config.toml
num_hidden_layers = 10
hidden_size = 192
experts_per_token = 2
d_shared_expert = 128
hidden_act = "swiglu"
routed_scale = 10.7
balance_loss = 0.0128
lr_router = 0.000382
vocab_size = 12325
norm_eps = 1e-05
tie_word_embeddings = true
learning_rate = 0.00443
train_tokens = 795600000
max_steps = 4396
dataset = "wikipedia_en"
Below are experts of layer 7 (counted from 0) of a mixture-of-experts language model. Rows are named router (the router's row for the expert) and show model dimensions 144-191. Each number is 500 + 25 x the weight over its row's rms, rounded and kept within 0 to 999. Numbers have three digits each.
After each expert's rows: a language model's description of what the expert responds to; "mostly gets" lists some tokens that are sent to it at least half of the time. This comes from a sample of Wikipedia text that the model never trained on.

# expert 26
router:472530556526509510476556515525525467466473514506453529530471516518489461509504538466528499521481516466517531502514479497522460527554499525486505
What it handles: Capitalized first pieces of surnames, place names and team names, such as McC, Sch, Gl in Glendale, H in Hove.
mostly gets: " McC", " Mc", " Bra", " Sch", " Hol", " Ell"

# expert 27
router:528504537504509509502554479523500433495437538539493514501477477526490485476509498465500504513521505478501484519488486462526435519526519492453548
What it handles: Periods closing sentences, including with quotes, brackets or percent signs like ". and %., often right before a line break or section heading.
mostly gets: "\".", ".\"", "%.", ").", ".", "?\""

# expert 25
router:481514521495526546480536499523482447437495528499480509526491503546493502458537513467531505509488501508537538485513482514509456494529507508474531
What it handles: Capitalized first word pieces of foreign personal and place names, often Arabic, Spanish or Turkish, such as Bar-ranquilla, Al-Jumeiah, Gar-cia, Sar-in.
mostly gets: " Bar", " Mal", " San", " Ak", " El", " Tim"

# expert 15
router:497571510483502515488540454490482484497444545525457508514495471514499493473549501472498475478516519480518535462532479470516477506504487530488512
What it handles: Plural nouns and plural suffixes in general prose, often as a clause subject, such as people, areas, years, -s, -ers, plus there and they.
mostly gets: " there", " people", " areas", " children", " They", " players"

# expert 33
router:489512493523515517506502484518462459478448507535466545512489452495497485494518518510498522514528505490474479492484501480515436512546535511464531
What it handles: Full stops ending sentences, abbreviation dots such as U.S. and S.A., and decimal points in numbers, e.g. 231.4, 2.28%.
mostly gets: " ==", " Jr", " Animalia", ".", ").", " According"

# expert 2
router:499528537516518521487513497533472474517452534532434529520486476515513523491521531474521501482474539464526484468483486492532470564503511535472511
What it handles: Capitalized words inside names of institutions, offices and organizations, such as University, President, National Assembly, Army, Department.
mostly gets: " University", " President", " Minister", " General", " National", " Army"

# expert 17
router:535514480510522545484545516525522501477470544529497542496489462504498494504526525437488509514504526480514517507521464494550461522534514510453519
What it handles: Opening brackets and quotes after a name, often holding codes, years or language names, such as France (FRA), Norway (IFPI), Smedsby (Swedish).
mostly gets: " (", "(", " [", "^{(", " (\"", " (#"

# expert 46
router:477525552512505521488508482527482499501501521524436510497500485551484485496511509477508481542491556494528503481510509513542494497534509547519493
What it handles: Later pieces of personal surnames and some first names, such as ads in Wadsworth, er in Latimer, feld, kins, Hans, Rick.
mostly gets: " Hans", " Rick", "kins", "itz", "ck", " Ross"

# expert 5
router:519546497540506544452515462508535453485472519524472482520451452520499486488510515501523519510513501480512527459481472470531471524536520496483493
What it handles: Pipe separators after names or numbers in sports results and stats tables, plus semicolons, slashes and closing brackets in lists.
mostly gets: " —;", "%;", "',", " -;", " –;", " ×"

# expert 23
router:499496545474523539490542486501523452485472504509491511516464467525478509473520510489493545472466532499501515497469471488541501554497489491490521
What it handles: Ordinal words and suffixes like first, second, 5th, 2nd, plus place-name prefixes such as New, North, Royal, usually after "the".
mostly gets: " second", " New", " third", " Second", " fourth", " next"

# expert 42
router:506543520522501511505495475514450526470493503552471458511497477491497510469538496479529516467542505483530548505487450453511491529511513506473514
What it handles: Vowels and syllables in the middle of ordinary long words, such as a in prima, u in vacuum, i in leniency, ol in resolve.
mostly gets: " ex", " sens", " vis", "cess", " ==", "anim"

# expert 14
router:480509541474507509497530466483511494519511486510455498535481469546458491503512538465516514513517502501509491507499452501474459515506551500473477
What it handles: Short middle word pieces of split words, often vowel-plus-b/g/d clusters, such as omb in sombre, ag in chagrin, add in saddle.
mostly gets: "emb", "imb", "umb", " mart", "ugg", " tack"

# expert 31
router:545542515518512520478504488510469454505486525526474525532459463536512518491497514486500518494508507481491518509482481488514483513527519507481538
What it handles: Pipe and dash tokens beginning new rows or list items in tables and lists, especially album review ratings, squad and career tables.
mostly gets: "|", " titled", "=", "ulus"

# expert 43
router:500541510510505532488541457457538467499453527506482516498474459545478516494537496511491547470521502485504532456513507462545476542508481542466536
What it handles: Units and counted nouns after numbers in sports results and census statistics, such as million, yards, %, days, females, stars.
mostly gets: " million", " yards", " minutes", "year", "%", " medal"

# expert 1
router:474544508503509516473530471495474517466509533520476487503487482479472489495493496517500508483523542509516487473503477519522484518534500518492489
What it handles: Word pieces inside transliterated non-English names and places, often Chinese, Arabic or Portuguese, such as Ku-wa-it, Peng Sh-u-ai, Sa-o.
mostly gets: " Ha", " Hong", "ō", "iang", " Da", "ú"

# expert 32
router:520543499495558507492518495487472505499479538493474495504454465532474512511514518470514509496491512483516527542514476488513462512551527530458488
What it handles: Line breaks and dashes starting infobox fields like Country or Location, plus word prefixes such as re, inter, non, sub, pre.
mostly gets: " re", " inter", " non", " pre", " sub", " pro"

# expert 4
router:454540562500512543516534508484503505453515519540473504495454502525524515508521546465501502487481510470500476510487496493500474562510511527486514
What it handles: Single consonant or short word pieces inside proper names, often French or foreign, such as Ver-c-ors, Buc-c-aneers, Mc-R-ae.
mostly gets: "c", "sc", "v", "mb", " Ph", "reg"

# expert 9
router:527517522498551516498516489503510498490447506509439503486493478498492478469501508469476511536490544443507498499522479509543476552533501493482528
What it handles: LaTeX math pieces, dollar signs and numbers in formulas and tables, such as $E$, _{, \left, $3 million, zeros in score columns.
mostly gets: "_{", " $", "\\", "$", "{", "_"

# expert 19
router:531531530511516514476490513502494462496484539517464505523502467520486491487526517489532516522486531471485487493515490485504457516503491481480517
What it handles: Pipes, commas, colons, dashes and ampersands separating personal names in rosters, results, election and team tables, e.g. "Sánchez, Speas", "Committeeman: John".
mostly gets: "',", " RUS", " :", " Mike", " von", " vs"

# expert 13
router:525523521503510526463532442523511468511479516527485469520485475513458495475493477492542524529491516476526489495509468466525460515505518498488496
What it handles: Line breaks and markdown table rules after section headings, list items and sentence ends, e.g. ===Seeds=== before a table, |---|---|.
mostly gets: "|---|---|---|---|---|", "|---|---|", " Arthropoda", "|---|---|---|---|", "\n\n", "----"

# expert 3
router:511557511513548541501563441492483502493503509498496490524477472510495466487503512455546499493491537487503476482502470481516466510527505520471494
What it handles: Subject pronouns, relative pronouns and auxiliary verbs starting a clause in biographies, such as he, she, was, has, who.
mostly gets: " has", " he", " was", " she", " they", " been"

# expert 36
router:477527539502517513475498522500474495472460539530483496531462450510508487506507564520482519506494525492478466499477474465519490509524544497443512
What it handles: Prepositions of, in and to inside place names, institution names and fixed phrases, as in Tower of London, Country of origin.
mostly gets: " Of", " into", " in", " of", " to", " across"

# expert 0
router:503515485499490538493544484519513501502487500547474499524484459497471474501535504492478485482523489480494500477505470492519444487541499513446553
What it handles: Commas and prepositions around dates: in, until, during, from…to, month names, the comma after a day, as in "October 20, 2014".
mostly gets: " until", " October", " During", " December", "During", " November"

# expert 22
router:481545515456516527500561461494495458470442538511439522501482453507512497453532520461487482497486486465504520476480485462532477530507495496488508
What it handles: Common nouns after the, a or a possessive, often followed by of, such as rest, project, campaign, contract, search, plan.
mostly gets: " rest", " project", " campaign", " fire", " port", " tour"

# expert 6
router:489543506508550529485515481521530509504452507506492507528495474499475516471559510493484504480493519458505513513488484472508454516515476502482520
What it handles: Number tokens and written numerals in tables, statistics and infobox fields, such as page counts, vote totals, years, six, four.
mostly gets: " six", " four", " three", " five", " seven", " eight"

# expert 44
router:524520530469518554482528441483471498451480496529447533488477481504521496475507520468480529494474545452491506514503492515515461537498509527503528
What it handles: Capital letters and letter pairs within acronyms and country codes, often in sports tables, such as CSKA, EFL, NASA, CYP.
mostly gets: "IA", "SA", " DF", " PA", "CA", " MF"

# expert 39
router:510508536494530508476516476515511481503467537542484515501494473490488516505518488499474540515481550475482496527488495479496446533534514478473478
What it handles: Compass directions and road words in geographic and heritage-register text, such as north, west, Street, Avenue, Route, often near distances.
mostly gets: " south", " north", " east", " west", " Avenue", " Street"

# expert 12
router:487524524464520507515524477495469482516467501539453508529511480507500483450531490479488498509485553462532527527511477506490459524531503536466496
What it handles: Opening quotation marks and the first words of song, film or show titles and quoted speech, such as I, You, We.
mostly gets: " \"", " You", " '", " we", "...", " you"

# expert 11
router:486530521511510507477541488511508531486505508531480477495463488518468472482529515474545524492508528502512530478466471496489473546533517509437509
What it handles: Commas and coordinating conjunctions joining words or clauses in running prose, such as and, but, or, while, although, e.g. "before and after".
mostly gets: " but", " and", " or", "\",", " while", "\"),"

# expert 24
router:493517534464531531488502507516516500469466500513490494525471469491471503488517509493487512484496520461495504496505497473503496505520500540476516
What it handles: Possessive determiners and articles before a noun, mostly after with, as or of, such as his wife, their own, a first.
mostly gets: " his", " its", " their", " her", " a", " same"

# expert 8
router:503518552496509494516503493496467462496502516534496511497495470550486524495523515501528490466513527509513491495479469523500504552518495520486495
What it handles: Final pieces that complete names of places, people and titles, such as -ington, -chester, -ford, Jurass-ic, Nin-ja.
mostly gets: "mouth", "ington", "ford", "cester", "ampton", "ston"

# expert 21
router:529523512505547506469509466511534466462487514511454485486483464493501506476540484484505525465542520472499495506503476489548483511511537504473522
What it handles: Birth and death years, born/died, nationality and job words in biography leads and name lists, such as (1935–2014), American politician, footballer.
mostly gets: " footballer", "born", " politician", "disambiguation", "died", "also"

# expert 40
router:471533521492520496490501468510497493490474529527462489488498437520505514454532493497513524495517509484485505499474480465495482526503512501503526
What it handles: Suffix pieces ending common nouns and verbs, such as -ing, -ed, -ation, -ery, and whole words like killing, training, damaged.
mostly gets: " killing", " love", " damaged", " fighting", " murder", " attack"

# expert 10
router:491529531497524515485548458520504476457455516516464480494482465522466523466516518481497529483474527480502507493466478441523464528513502521465545
What it handles: Common adjectives and nouns naming a domain or kind before a head noun, such as public, music, political, sexual, television, military.
mostly gets: " public", " music", " political", " television", " art", " military"

# expert 41
router:543512508501530520509518475515512468510474547565498514524464483490454482494484505493550528516509491468502511482514488483538463531492541501456503
What it handles: Pipes between column headers in table header rows, especially election tables, such as Candidate | Votes | % | ±%, Jan | Feb.
mostly gets: " Votes", " These", " ===="

# expert 29
router:486533514509534523490530491522511495468455507515464475516454498505503449514530536466519502464462506447500533498508484476506464540517513524468494
What it handles: Lowercase opening pieces of a word split into subwords, often after a hyphen, such as short-l-ived, ill-f-ated, con-f-using, rem-anence.
mostly gets: " comp", " rem", " exp", " expl", " def", " sh"

# expert 37
router:546528502512495535481501493487491485477463516560470521492470472516466462494486531499537531528456525491532477502471495474542489534498528494461493
What it handles: Pipes and semicolons in dense sports stat tables, race schedules and taxonomy boxes, such as Pts | SW, CHI; IOW; ELK;.
mostly gets: " =", " Nominated", " —;", " Animalia", " ·", " –;"

# expert 45
router:517518489466552536482540492466469446476486510513459485507464472525463470500514496484519501493516512460505507505485473452517484531506488497490525
What it handles: Verbs and participles after subjects or forms of be, such as was built, grew up, is married, was replaced.
mostly gets: " became", " served", " been", " located", " used", " took"

# expert 47
router:525552518471535512488514462459492430493480538504479517500477437548494477507529511512541508507488497496531520485522511469534491507517536491490514
What it handles: Field names in infoboxes and section headings placed before a colon, such as Location, Born, Coaching career, Coordinates, Preceded, County.
mostly gets: " Location", "Personal", " Coordinates", " Succeeded", " Preceded", " Website"

# expert 18
router:523511508495513538498532481529505450496456503503486525509504479483500524486554504472484512481481494460502532496518498500541465510528489494481504
What it handles: Month names, day numbers and sentence-initial On/In in dates, often in table cells or birth lines, such as November 27, June 24.
mostly gets: "On", " June", " November", " July", " September", " April"

# expert 35
router:484542508502513536487497504508462495479457523521478467529473446525499482489532563495489516481520536450496488516492466468504482516509509504454512
What it handles: Prepositions such as of, for, in, to, during, despite, under, placed before an article or possessive in narrative prose.
mostly gets: " during", " for", " among", " During", " without", " despite"

# expert 7
router:497503539498503519472506478505523504443511551514472511492482490523496512450510505480484509520509515463483495507504520522522493536519508538473507
What it handles: Letters and word pieces inside non-English proper names, often with diacritics, in tables and rosters, e.g. Žel-j-ko, Ł-ukaszewski, Má-l-aga.
mostly gets: "š", "ș", "ä", "ı", "ă"

# expert 34
router:499532507512513521522555521519514506477454512520457505492500471488503476483550518461501508499486485458507520496503482462503453548541511494460486
What it handles: Single letters or onsets starting a word, often in titles or quotes, such as M in Mermaid, sh in sharks, S in Siege.
mostly gets: " f", " ch", " cl", " sh", " s", " fl"

# expert 16
router:501511536485515557470493522527490492481498500526508510515450478501481465493505543503479528500501519496486501485491451465506477517552505517437535
What it handles: The article "the", sometimes a or a possessive, right after prepositions such as of, in, to, at.
mostly gets: " the", " its", " their", " his", "The", " The"

# expert 28
router:544526520501529521486513501456501486514466515491489513527442459539508475520517513510486498513523513478522505495502459499552491497517514513466515
What it handles: Dashes, bullets and table bars that open infobox or list lines, taxonomy labels such as Kingdom, Genus, and score dashes like 6–4.
mostly gets: " •", " Clade", " Binomial", " Phylum", " Genre", " Insecta"

# expert 30
router:512545523497527549496553439491500510460477526522454499524479473554478487468521533488529493534505506489542528533471471453537460523530519509469515
What it handles: Inner pieces of scientific, medical and Latinate words, especially in taxonomy and anatomy text, such as ul in pulmonary, Tele in Teleostei, yg.
mostly gets: " mon", " hel", " cor", " cat", " pol", " cur"